config.yaml
experts_per_token: 6
d_shared_expert: 64
balance_bias: false
init_std_router: 0.029
lr_router: 0.000992
vocab_size: 6723
tie_embeddings: false
lr: 0.00375
beta1: 0.9
train_tokens: 935600000
steps: 5126
Below are experts of layer 5 (counted from 0) of a mixture-of-experts language model. Rows are named router (the router's row for the expert), gate (a neuron's input weights, with its number), up (a neuron's input weights, with its number), down (a neuron's output weights, with its number) and show model dimensions 0-223. Each number is 50 + 10 x the weight over its row's rms, rounded and kept within 0 to 99.
After each expert's rows: a language model's description of what the expert responds to. This comes from a sample of Wikipedia text that the model never trained on.

# expert 25
router:56 42 54 43 49 68 58 49 64 46 52 42 37 33 49 74 64 41 66 63 54 39 31 56 38 47 50 37 53 35 44 47 60 59 61 44 52 51 44 42 38 60 42 30 51 54 37 57 35 44 50 21 59 47 36 62 31 49 49 54 46 55 54 45 43 34 49 47 47 60 74 47 52 58 79 57 62 28 51 50 36 69 44 51 51 58 58 52 52 69 44 40 44 47 55 48 42 38 53 51 35 60 50 36 57 56 41 66 46 59 65 50 46 55 56 51 42 53 52 69 51 63 45 48 55 57 48 57 47 48 64 42 45 62 38 57 39 44 47 60 66 68 38 71 35 49 63 48 59 46 61 42 65 52 46 60 38 54 57 59 54 49 29 41 38 53 45 58 38 58 63 34 38 50 61 61 61 49 40 49 60 30 49 49 59 47 40 55 41 50 37 44 50 49 49 45 59 54 69 44 43 50 54 42 56 51 33 74 52 41 57 58 54 63 61 37 53 43 54 44 60 38 62 42
gate0:55 55 46 42 60 41 42 63 72 36 61 34 40 54 64 29 59 44 57 66 51 53 50 23 47 53 42 47 56 37 57 67 50 40 42 47 53 41 39 44 40 60 50 40 53 50 28 57 52 48 54 21 37 56 45 36 14 31 50 46 57 48 63 53 53 57 46 53 49 51 46 64 46 51 67 54 41 36 45 59 52 38 28 44 54 42 39 65 56 69 43 59 30 49 42 51 56 43 43 39 54 70 69 41 65 47 62 61 46 62 60 56 47 41 45 54 63 57 60 51 53 47 53 44 69 52 47 57 58 43 57 58 70 52 50 62 48 54 37 50 55 65 53 55 45 46 53 46 71 48 60 35 63 35 43 58 36 57 44 60 43 40 56 57 51 44 34 47 29 48 54 45 31 68 58 46 45 38 62 43 51 54 55 47 60 54 53 55 47 55 56 57 44 60 55 48 50 54 52 51 36 54 67 42 41 41 59 59 50 38 46 57 47 62 64 68 51 52 54 58 54 42 65 62
up0:55 54 67 49 38 34 60 60 42 49 68 59 35 41 43 68 64 41 48 44 46 53 56 36 59 73 37 41 47 43 54 53 41 59 27 32 75 26 33 50 58 46 52 79 44 56 57 62 69 39 57 37 43 44 41 50 43 38 49 49 48 46 54 36 47 54 46 44 25 54 47 37 53 46 35 60 44 57 61 59 46 50 57 35 77 60 55 49 83 66 47 52 41 65 59 48 49 51 42 46 48 54 37 41 44 59 66 56 43 59 56 30 48 45 61 47 62 41 56 46 62 54 63 54 59 34 53 51 33 47 41 52 53 45 58 46 45 57 53 57 67 35 46 54 39 53 42 41 58 48 53 41 49 43 48 59 52 49 36 66 62 51 52 31 37 36 52 55 64 43 60 49 55 54 53 58 59 39 49 45 44 49 51 54 48 49 38 53 46 53 41 77 61 48 51 59 47 48 54 50 53 41 48 56 45 70 55 57 53 46 30 34 67 55 55 55 46 54 43 55 40 58 48 43
down0:45 45 49 47 60 57 57 58 43 53 50 84 31 52 48 66 48 52 34 70 59 48 51 58 54 40 47 43 49 45 46 44 54 51 56 37 35 56 54 46 30 57 43 45 58 55 36 47 51 40 38 46 45 47 66 49 57 46 52 63 52 34 54 65 45 35 53 79 44 61 35 43 60 57 41 65 50 48 55 52 50 43 58 50 41 69 37 30 48 50 50 44 50 58 62 59 51 47 48 47 56 60 51 66 57 50 53 44 52 48 61 61 46 24 58 45 69 48 37 55 43 40 38 52 50 42 77 50 43 53 42 61 42 27 66 48 54 40 55 43 59 34 56 58 63 52 48 49 51 70 40 46 60 49 74 43 39 42 34 53 50 50 54 36 46 55 61 59 53 38 51 55 56 47 45 40 55 43 47 63 68 44 47 64 40 49 45 41 32 44 42 39 51 38 59 33 26 64 59 32 52 52 57 35 31 44 44 36 58 39 44 63 59 49 58 60 49 40 66 51 50 60 65 58
Description: Lowercase syllables inside words after an initial consonant cluster, like th-al-amus, Gond-ol-in, Mark-ov-ian, th-in-ks, especially in species and genus text.

# expert 34
router:50 49 57 50 51 44 44 43 58 51 57 48 38 54 44 59 52 48 47 40 73 62 55 38 47 44 57 57 42 38 43 51 54 55 42 48 53 63 41 25 36 60 46 53 48 61 59 62 49 49 49 37 49 57 32 38 43 63 34 54 51 52 49 62 70 34 35 45 34 55 67 49 67 31 72 54 32 52 55 48 32 69 28 40 49 43 43 42 43 49 39 54 59 40 46 36 47 48 54 48 56 62 46 38 45 42 46 53 30 57 53 44 47 58 53 56 65 26 74 41 45 64 47 63 51 59 51 50 51 49 57 50 60 48 48 56 42 60 59 60 51 56 62 52 54 56 62 42 49 45 47 41 56 60 31 52 50 44 19 46 36 24 60 49 38 43 75 44 49 33 47 56 41 58 41 52 40 58 38 51 32 36 46 51 53 49 45 37 51 56 49 36 38 56 54 52 48 40 49 64 43 54 57 20 59 56 47 58 35 51 46 55 64 54 58 44 35 54 55 60 64 58 37 47
gate1:53 50 60 58 61 50 53 41 45 49 51 50 48 59 45 74 56 53 28 51 66 48 43 23 44 45 53 37 33 40 59 63 64 30 50 49 53 40 54 32 52 59 38 47 50 56 58 57 71 41 43 45 36 56 50 45 59 58 43 63 59 58 50 65 64 61 40 73 59 69 52 47 59 50 56 55 36 56 55 43 46 76 51 57 61 43 46 64 58 45 56 42 45 67 41 39 39 43 59 39 56 53 54 37 47 53 43 59 45 60 39 49 33 62 65 52 68 41 61 60 27 52 53 57 43 39 49 38 62 45 57 52 49 54 30 58 42 61 44 50 59 49 49 54 61 53 51 54 48 49 54 36 51 44 33 40 39 42 42 32 41 27 65 33 50 34 69 46 51 45 43 54 41 60 37 47 49 54 43 53 50 48 48 63 51 40 35 42 50 60 37 53 27 51 66 51 43 44 51 50 54 56 54 45 30 44 55 52 52 57 45 40 60 47 64 52 66 40 45 55 53 57 38 79
up1:67 40 46 53 52 55 30 44 40 36 38 40 48 50 67 36 33 68 50 66 61 47 19 41 49 56 67 42 39 47 56 48 49 32 52 49 35 59 36 45 28 72 64 31 35 46 46 59 57 44 53 52 60 56 55 46 57 47 37 39 57 68 63 53 65 34 35 36 51 46 55 51 67 56 57 46 58 51 43 47 49 47 42 60 72 39 42 50 43 47 48 50 34 46 42 41 66 53 58 51 58 69 50 46 46 52 39 50 52 48 35 59 47 42 60 49 79 53 52 48 41 38 37 56 44 46 67 52 49 45 58 46 45 48 37 46 47 58 39 49 50 57 67 74 46 61 56 57 59 43 50 49 37 52 38 46 51 40 33 64 48 38 49 45 47 61 65 54 52 50 45 43 54 55 65 46 37 50 44 27 45 23 57 44 50 47 41 53 59 40 53 56 41 38 56 61 57 32 42 48 46 66 47 43 52 60 33 61 57 57 48 45 49 34 52 40 44 55 55 55 49 52 65 42
down1:50 48 62 50 60 65 54 41 44 58 37 36 64 49 55 30 45 43 27 48 41 47 47 45 42 47 51 49 56 52 42 52 36 50 43 48 57 47 40 62 43 44 65 46 57 47 51 66 42 49 35 53 44 48 49 47 57 49 39 42 35 57 42 61 33 56 38 40 54 56 48 21 49 36 29 61 41 50 47 61 53 41 48 54 40 63 56 56 32 49 34 44 53 51 41 40 50 64 48 45 52 60 47 51 46 47 49 63 57 64 51 57 45 36 54 48 61 48 40 59 44 37 76 58 60 24 57 55 67 50 55 51 69 53 36 60 36 58 46 35 42 49 35 51 63 32 35 54 48 34 44 51 50 37 63 45 36 30 53 49 34 65 49 46 59 30 35 53 43 54 68 37 26 49 46 40 51 40 45 47 55 52 43 60 47 31 48 55 44 39 39 63 32 58 60 59 50 54 58 39 78 35 46 49 40 48 66 54 42 53 57 68 49 50 52 33 48 41 46 44 38 41 48 54
Description: Second or third letters of proper names just after a capital initial, such as En-l-il, C-yr-il, Có-r-doba, plus has and Comm.

# expert 29
router:54 55 55 43 50 50 62 33 82 47 61 56 42 38 51 53 56 45 42 54 53 40 51 53 56 55 49 72 43 32 45 55 46 28 32 56 46 55 48 49 32 55 40 61 41 41 70 50 71 45 48 42 55 54 34 42 43 50 51 65 63 65 30 61 61 42 39 46 44 51 72 57 38 36 75 48 38 54 52 42 34 64 49 56 48 54 36 37 59 48 46 52 52 55 32 60 55 48 55 45 32 49 63 63 53 52 62 65 48 45 51 61 58 67 57 54 60 29 55 38 51 38 51 47 56 44 56 47 48 47 60 49 42 64 51 54 70 32 42 56 46 54 59 49 46 54 56 45 48 44 37 33 49 43 52 52 48 67 43 46 47 32 58 52 45 33 59 57 39 46 48 43 38 46 54 45 57 40 49 41 25 28 66 42 63 56 56 45 48 48 55 50 46 47 40 42 72 64 25 63 63 56 52 45 63 56 44 48 53 50 54 59 41 44 48 62 50 51 54 63 69 60 60 37
gate2:43 37 37 63 57 45 48 54 49 31 55 54 51 47 67 43 61 51 43 34 67 52 37 41 64 50 42 45 42 42 44 53 69 34 29 32 59 60 42 54 29 59 35 43 53 59 33 66 32 48 45 64 49 58 34 39 60 41 32 65 55 56 50 58 43 39 65 34 58 58 36 52 51 56 60 64 45 42 42 39 55 55 50 51 56 50 32 48 33 48 29 44 64 40 56 61 62 59 52 55 49 45 54 42 58 52 52 37 54 65 54 48 49 73 46 46 64 61 54 38 47 59 66 52 54 62 49 46 62 54 49 48 36 49 42 55 47 43 56 56 58 58 78 47 56 52 51 50 40 35 32 61 72 61 49 40 60 54 49 44 50 35 52 39 46 50 65 45 44 64 34 46 65 51 48 56 73 57 56 41 51 54 60 51 46 55 49 60 45 56 47 52 34 38 57 45 55 46 44 49 61 74 64 51 50 42 50 36 53 51 48 53 37 29 51 44 51 74 44 58 68 50 59 51
up2:57 45 38 50 54 71 33 50 40 59 54 48 44 51 54 29 36 36 59 34 42 47 50 66 56 35 53 64 43 47 60 40 57 55 39 59 56 46 54 67 60 71 55 57 57 41 52 68 67 67 26 61 44 48 27 37 69 49 31 63 49 30 37 54 42 54 35 69 63 48 46 39 33 58 48 43 54 54 41 36 46 58 58 53 50 39 61 39 55 47 42 57 37 55 42 53 46 50 71 64 49 54 57 41 47 51 52 46 55 64 57 41 50 53 47 55 53 45 62 49 29 38 54 47 45 47 54 33 68 44 63 64 38 59 60 51 58 36 48 52 51 47 53 35 38 55 44 54 34 38 47 52 49 59 44 73 55 45 46 46 65 37 33 30 42 59 53 42 44 63 41 46 41 49 38 53 48 43 63 49 42 64 60 40 58 55 43 37 47 44 34 41 32 47 61 45 31 47 51 50 58 49 56 53 50 47 45 55 36 68 49 45 63 45 69 53 62 57 37 41 51 46 45 40
down2:49 42 40 53 46 59 50 60 58 45 61 33 45 53 41 42 50 49 57 54 60 64 30 54 54 46 52 52 36 42 59 42 44 40 57 45 62 50 33 48 53 48 45 39 47 43 27 31 44 48 79 57 43 61 29 48 47 30 43 46 44 38 45 51 46 50 34 55 51 54 53 54 55 82 69 42 45 58 59 53 40 43 50 50 42 39 50 25 46 44 43 52 46 43 64 41 50 55 36 28 39 36 37 59 40 32 71 59 59 70 48 53 54 70 49 51 49 52 47 38 60 70 69 39 59 59 43 54 41 51 61 57 58 64 45 52 60 35 29 54 61 53 48 48 57 43 77 49 46 41 47 51 44 36 56 53 48 63 29 63 35 60 47 58 61 51 59 62 45 64 53 63 48 47 39 51 39 59 58 53 58 51 62 45 71 54 42 52 54 34 62 55 40 52 56 47 56 47 53 49 41 40 56 46 54 53 40 29 53 53 66 55 67 49 51 40 57 54 43 41 49 40 54 58
Description: Word pieces following an initial capital letter inside names and words, plus sentence-final periods and quotes, such as T-ung-sten, O-bl-ast, Sa-itoh.

# expert 47
router:58 50 47 30 52 61 47 57 54 59 39 60 68 53 55 80 54 52 48 35 56 56 63 44 48 38 42 61 70 34 34 54 58 58 36 46 31 38 56 57 50 51 57 50 31 48 45 62 50 52 58 33 44 50 62 42 49 40 43 51 33 59 43 41 51 41 43 76 34 44 68 48 56 35 52 59 49 43 51 49 48 65 42 47 58 64 55 53 64 51 35 41 45 53 49 54 36 51 43 61 56 60 50 47 55 46 52 78 44 67 62 52 47 61 37 56 62 25 50 42 47 53 49 47 52 54 57 32 47 60 49 44 31 53 35 39 35 46 48 56 64 59 55 54 49 61 53 35 56 55 49 35 52 50 46 35 56 45 46 46 45 49 69 59 53 56 45 64 44 50 52 47 80 47 55 70 46 33 49 41 45 47 50 41 45 46 45 43 36 37 50 35 51 53 68 58 63 45 47 49 45 54 39 49 52 46 57 71 54 51 68 58 71 62 38 50 47 41 66 64 63 61 58 41
gate1:48 64 49 33 53 27 63 41 53 58 31 54 37 66 67 43 52 59 58 52 55 65 51 52 52 45 44 45 64 61 60 42 65 63 46 36 37 43 63 44 68 44 54 64 60 41 67 59 49 56 48 44 58 56 56 50 53 59 70 52 61 48 43 51 25 41 53 54 48 50 65 43 49 45 55 55 78 34 43 31 55 56 53 47 48 48 63 40 49 54 55 50 68 53 55 48 65 41 40 56 65 56 63 48 45 54 55 64 51 36 22 44 50 47 57 65 45 46 42 39 60 46 36 57 46 52 45 47 54 51 48 47 47 55 46 48 52 41 47 62 27 68 51 52 34 57 47 37 61 56 51 48 61 48 45 54 53 72 54 46 56 33 56 43 45 60 54 54 33 44 57 66 67 50 33 44 44 44 43 61 49 52 59 36 44 51 52 39 34 80 60 54 57 52 45 63 38 67 38 51 44 56 44 56 42 36 49 50 40 68 52 55 59 66 37 39 49 58 67 34 40 58 50 37
up1:64 67 49 46 42 43 54 35 39 49 45 35 67 54 51 54 45 59 41 75 48 51 30 62 52 61 50 53 50 44 54 46 49 47 73 59 57 55 51 52 52 53 41 47 44 57 70 50 70 45 36 58 55 37 60 48 56 38 36 51 36 23 51 54 37 42 49 54 41 57 42 59 48 49 52 58 45 62 55 38 54 47 45 35 45 50 33 52 55 36 54 35 40 42 37 42 51 43 62 52 57 46 49 58 73 46 49 56 34 50 61 64 60 28 44 52 51 42 69 43 73 65 40 48 50 65 49 39 52 49 47 33 46 61 57 68 48 63 42 38 30 53 47 33 63 52 56 51 45 48 52 54 47 50 31 47 35 37 28 53 55 59 30 51 58 46 41 40 68 39 44 53 45 55 42 60 67 61 49 33 37 47 52 39 57 61 60 55 48 36 49 37 35 57 49 49 39 59 57 56 50 41 41 71 24 55 66 52 47 38 53 64 55 46 41 50 61 49 51 39 45 60 53 49
down1:66 58 38 52 45 57 57 55 52 53 37 27 62 57 49 66 49 43 57 54 46 48 56 74 58 67 30 41 43 64 28 35 72 59 65 71 31 43 48 52 49 64 37 42 38 62 38 36 66 53 48 55 80 48 51 48 50 49 59 64 29 50 50 46 52 48 43 68 55 51 38 56 51 49 63 68 50 57 51 37 52 43 56 50 61 47 44 56 59 31 45 40 51 50 52 47 63 50 45 77 61 29 46 56 47 49 50 67 63 65 51 53 64 37 43 57 42 43 62 51 61 43 50 38 34 50 70 37 54 53 53 45 48 53 45 57 53 47 59 51 47 48 60 40 42 66 68 65 42 51 41 47 53 37 23 48 42 49 39 49 53 52 51 38 41 45 54 48 63 38 56 51 49 41 50 50 58 55 44 43 46 54 51 65 37 57 48 67 42 46 48 55 57 37 53 52 45 49 35 61 40 42 56 63 25 63 39 39 55 41 47 47 53 34 55 50 46 63 65 54 51 52 54 43
Description: "The", "a", "this", "their" right after prepositions or verbs, introducing named entities or nouns, such as of the United States, help the Dutch.

# expert 35
router:66 39 60 40 40 55 36 49 57 66 42 64 61 43 34 72 55 42 37 30 43 53 68 51 46 44 44 46 55 24 40 52 62 52 43 47 47 63 44 57 43 44 49 48 37 51 66 53 43 46 42 39 59 44 60 59 61 48 57 51 35 54 53 54 66 33 45 58 48 53 54 49 43 36 58 47 42 46 52 63 45 53 45 51 45 49 47 58 69 52 32 34 51 50 54 53 43 69 52 56 50 67 48 65 65 45 57 70 41 54 55 46 39 67 41 45 48 36 45 51 49 65 56 57 55 52 58 31 48 58 58 41 36 63 48 50 52 42 38 78 47 54 55 56 53 65 58 49 41 48 46 27 40 47 54 54 38 52 48 39 47 37 61 48 47 66 46 53 53 40 47 53 72 42 45 63 41 46 38 38 33 47 49 46 46 36 45 51 40 45 54 33 45 38 57 49 76 65 39 53 40 64 41 37 57 45 39 68 53 36 70 60 59 65 50 63 48 43 63 41 66 62 59 33
gate1:61 46 54 49 35 67 31 49 50 67 53 47 66 47 47 66 58 56 53 56 53 64 56 49 37 45 58 33 29 42 57 39 53 47 35 55 41 39 50 54 40 62 51 64 61 49 55 61 32 54 41 47 46 57 53 61 49 55 44 56 38 59 51 46 53 59 53 61 46 59 74 38 47 44 56 45 41 57 36 58 54 40 46 62 35 49 37 45 67 53 47 45 66 49 56 62 32 64 57 43 62 46 61 54 49 30 50 71 54 60 39 51 29 61 47 56 69 47 59 53 57 54 36 50 56 81 64 44 46 62 37 42 53 64 55 56 37 48 57 55 50 45 39 77 51 58 49 40 48 57 38 41 55 49 36 49 53 53 48 21 49 37 40 52 44 53 56 52 48 36 36 57 67 45 54 57 31 61 45 40 31 48 77 56 46 46 53 49 45 58 42 41 51 50 60 50 74 66 36 55 52 38 50 47 58 35 48 56 43 39 62 54 55 67 42 52 47 59 59 45 52 62 55 53
up1:53 28 65 61 50 60 43 48 45 37 41 50 33 55 43 54 53 59 53 54 51 45 66 40 52 43 38 48 50 48 46 45 72 58 34 57 54 59 54 48 52 40 51 59 53 57 56 60 45 48 48 38 55 51 50 46 45 30 45 44 54 46 71 51 64 63 49 69 50 37 31 57 38 58 52 41 52 55 55 67 61 39 35 52 46 47 51 60 53 40 65 32 54 54 44 64 34 59 49 41 46 52 43 65 41 66 62 55 43 29 56 39 44 46 47 49 62 47 30 54 40 68 55 22 56 54 57 41 59 47 60 35 51 58 65 54 47 35 43 69 39 56 58 46 29 56 33 52 25 43 44 39 50 53 75 37 44 53 56 55 59 42 75 46 45 42 55 60 46 60 45 62 55 51 39 37 48 47 45 50 65 50 72 58 51 39 45 53 47 62 59 47 61 45 41 36 57 67 32 39 55 60 43 47 38 46 56 45 48 57 40 50 48 52 54 61 55 74 56 47 35 35 62 63
down1:42 46 53 47 62 36 51 53 59 55 44 32 53 50 48 63 32 43 66 66 62 48 42 34 39 48 63 36 57 61 40 51 65 79 52 49 41 41 45 70 65 49 50 55 40 50 41 60 54 61 66 44 52 49 46 52 47 70 61 47 44 45 36 53 52 40 40 38 53 61 58 43 28 50 04 36 53 38 52 53 49 61 67 27 55 37 46 52 52 55 55 61 45 45 49 37 51 46 48 41 54 50 46 55 60 52 41 60 52 45 63 53 55 52 50 60 51 50 61 52 58 53 53 47 57 57 21 64 41 47 36 55 49 52 54 36 53 51 61 54 70 42 46 40 51 42 50 38 51 55 47 58 38 65 66 53 38 38 54 36 70 37 46 48 27 46 58 66 45 60 46 53 40 55 47 46 54 70 55 50 68 56 32 53 61 60 62 46 51 44 50 59 59 48 51 54 50 54 45 54 47 42 54 46 51 36 56 45 42 35 18 67 46 47 43 47 43 59 53 65 49 46 52 54
Description: Articles and possessives like the, a, this, his, their, and prefixes like non-, sub-, pre-, mostly followed by adjectives such as first, new, same.

# expert 28
router:57 51 49 54 49 39 64 47 62 64 46 59 52 48 37 53 69 54 31 34 70 53 51 56 35 61 43 58 53 48 44 67 59 55 43 43 41 27 54 39 44 57 43 51 25 35 55 34 56 49 51 53 65 46 26 54 45 54 66 48 56 63 49 52 57 65 38 51 43 67 70 58 43 45 69 48 50 40 46 47 52 59 44 53 59 58 58 63 49 72 52 38 43 53 24 49 44 44 44 48 56 56 37 60 51 56 46 67 37 56 41 54 51 49 48 53 64 46 45 43 41 62 43 52 39 52 46 64 67 44 39 58 58 69 59 51 54 46 30 51 48 51 59 62 51 67 61 41 44 59 43 53 51 49 59 48 40 60 45 53 34 51 50 42 44 56 43 60 31 39 40 38 42 63 49 48 70 59 58 49 44 61 79 50 45 50 42 53 46 50 51 38 55 35 51 56 72 55 44 68 42 72 49 69 45 38 44 33 55 45 65 40 51 53 59 41 53 51 66 62 50 49 68 54
gate0:45 35 50 58 55 36 50 39 66 45 35 49 65 59 48 46 57 55 51 44 53 71 65 48 56 33 49 52 56 44 45 53 51 45 66 47 73 49 53 59 65 45 59 41 30 55 63 51 53 46 49 35 38 61 41 42 62 57 50 51 55 40 58 44 64 61 51 56 36 55 60 49 56 60 55 56 40 61 55 43 33 69 34 53 63 64 34 54 57 65 54 37 47 48 36 55 51 58 44 48 58 57 40 40 73 43 52 54 42 49 52 37 47 46 51 36 56 50 47 56 50 61 46 58 40 60 69 58 64 39 64 37 32 72 58 44 42 47 35 48 47 48 47 71 45 50 46 25 45 62 41 39 71 42 66 56 50 47 57 40 25 33 65 62 31 56 59 44 38 48 47 41 37 59 67 49 47 40 62 45 62 54 61 54 41 28 24 57 47 44 43 58 47 44 43 56 46 61 35 51 39 51 51 44 37 50 49 41 44 44 60 50 43 55 54 41 31 59 48 58 54 40 55 52
up0:35 37 49 53 56 25 33 51 48 46 53 45 73 59 60 39 57 39 36 43 31 50 50 45 46 50 50 57 47 54 42 50 51 46 41 26 51 42 56 39 41 56 52 58 40 27 39 77 56 59 56 59 48 33 44 59 42 63 53 60 42 47 25 45 50 57 59 58 53 56 34 49 37 58 46 55 48 44 54 50 60 42 71 48 45 56 31 50 48 62 53 46 63 46 46 51 25 53 54 52 68 45 56 46 66 54 57 39 50 58 54 62 47 62 52 34 52 24 57 58 57 36 55 40 49 34 54 52 51 35 42 49 55 64 65 59 44 57 51 61 63 37 55 54 53 38 53 43 59 49 53 44 71 56 55 54 26 60 53 41 41 62 56 55 41 57 38 58 57 39 61 45 55 40 60 45 42 41 55 36 39 55 46 51 49 50 46 53 47 33 24 48 55 33 58 57 35 52 59 39 36 58 53 49 41 60 39 61 37 42 49 63 57 53 65 53 58 45 59 64 36 54 37 69
down0:45 39 55 30 44 55 47 62 64 46 42 30 52 40 61 58 23 58 45 62 38 46 38 37 42 68 57 45 54 36 45 55 56 45 36 53 47 56 60 43 49 55 45 70 52 66 73 47 44 44 48 62 54 29 60 60 62 39 33 56 52 38 54 37 49 38 21 49 52 38 65 52 63 33 30 58 53 31 53 53 55 44 43 53 57 55 44 43 48 52 57 58 41 49 64 42 40 54 34 42 43 55 51 54 49 53 26 40 47 40 52 56 40 58 48 46 67 54 46 47 61 41 44 47 65 31 47 46 42 36 58 49 62 57 43 57 38 44 77 42 45 56 57 57 49 48 50 52 59 31 59 33 29 50 59 49 42 44 51 51 50 51 62 52 48 53 60 40 81 35 43 66 48 36 59 47 41 51 47 37 40 51 53 49 50 51 52 53 54 73 52 53 53 66 32 56 54 40 36 62 50 48 44 44 56 57 38 56 42 52 42 57 42 54 64 63 53 70 58 46 50 50 41 56
Description: Syllables inside personal and place names such as an, San, Ban, the degree sign, and relative words who, which after commas.

# expert 63
router:60 45 60 54 48 39 67 55 53 58 75 57 44 50 47 34 63 54 48 58 67 51 56 29 35 60 35 70 49 46 38 56 73 54 47 42 62 54 52 54 52 50 39 55 31 47 53 75 61 51 57 44 56 53 32 61 57 45 43 70 67 53 39 37 56 42 65 46 52 38 58 48 38 35 62 49 59 37 48 45 41 66 49 42 22 44 44 42 47 51 43 44 42 51 36 31 60 63 55 55 46 67 49 59 31 44 46 61 42 41 45 48 46 67 57 52 45 35 48 46 38 58 43 64 55 54 53 41 36 48 59 54 44 61 42 67 51 44 42 55 33 65 54 54 44 55 43 44 56 50 38 53 56 59 40 55 42 46 51 56 40 52 60 28 59 64 56 54 40 52 40 44 45 42 49 78 41 41 51 45 47 48 52 58 36 51 50 48 18 41 46 35 44 48 34 64 43 54 43 46 41 64 49 47 73 46 44 48 55 50 49 62 61 60 70 38 51 52 48 41 54 54 55 51
gate1:53 56 49 39 52 71 49 42 49 48 51 50 56 40 53 41 43 53 40 43 57 52 54 50 53 45 49 49 55 38 59 48 63 50 47 27 44 45 47 48 68 70 40 45 46 59 37 59 62 50 53 49 49 37 33 47 41 53 39 60 40 47 42 37 41 50 33 68 63 30 64 49 33 57 64 49 51 57 45 57 47 51 58 45 71 38 55 37 71 40 53 45 46 40 56 54 59 52 54 57 40 40 68 32 48 47 37 56 50 50 32 73 62 41 36 39 47 37 50 58 55 43 63 57 38 46 55 52 45 59 54 71 47 69 59 60 59 34 68 41 58 51 44 64 55 61 52 59 38 61 43 38 58 49 39 50 45 40 36 41 53 44 67 41 53 45 57 37 58 62 30 38 46 50 46 65 48 71 54 38 38 52 47 38 39 63 48 60 41 64 54 42 30 57 49 46 59 49 75 39 55 37 50 55 68 49 51 60 48 51 50 60 65 64 71 44 41 32 59 56 46 58 55 36
up1:45 53 36 52 47 54 62 69 49 45 53 39 33 40 47 43 55 48 63 39 72 53 48 40 54 47 60 56 55 47 54 52 50 67 43 60 69 46 44 64 50 53 46 46 33 53 35 58 43 55 60 51 46 49 56 33 49 55 57 69 47 45 44 40 46 40 46 50 40 23 66 47 56 57 48 50 47 36 39 61 57 76 47 57 57 50 61 35 53 48 63 51 45 48 39 34 53 36 51 70 56 58 45 50 32 57 39 41 39 53 63 47 48 45 49 46 37 52 31 27 37 48 42 48 52 36 50 44 46 59 60 58 45 54 52 50 30 61 56 36 45 49 48 55 44 47 49 38 56 48 44 58 31 50 34 43 39 49 45 59 47 47 70 66 52 64 56 48 38 58 47 77 45 57 48 39 43 56 35 39 70 57 43 35 60 45 54 61 58 42 42 42 49 40 45 72 23 50 48 38 46 49 53 53 51 51 53 53 40 48 38 52 57 74 31 37 67 43 56 68 42 43 68 42
down1:62 55 46 44 50 48 44 44 56 38 40 48 61 50 57 46 50 69 48 42 40 48 49 41 59 60 52 52 41 56 45 39 67 52 60 50 62 49 54 46 48 44 43 41 58 59 41 45 39 64 32 36 55 50 40 59 46 36 42 55 48 46 56 59 56 56 48 63 63 37 40 37 71 53 80 60 61 50 37 75 43 79 48 60 51 58 53 32 47 57 34 46 52 60 50 61 56 48 44 44 67 49 49 52 35 44 48 64 60 57 41 47 47 55 40 35 56 40 38 52 55 52 61 48 70 42 65 42 48 32 52 49 59 49 37 57 53 66 54 45 55 36 48 49 77 46 37 46 39 45 48 36 43 46 38 69 36 39 34 56 56 56 62 52 45 48 61 53 59 60 58 67 51 54 49 39 49 32 67 55 56 52 70 58 52 59 34 51 65 40 49 57 42 38 58 53 62 57 46 49 47 42 35 63 38 58 73 59 35 42 43 53 70 49 41 52 62 41 58 56 62 68 39 29
Description: Prepositions and function words following verbs or nouns in narrative prose, such as to, with, from, for, by, not, been, would.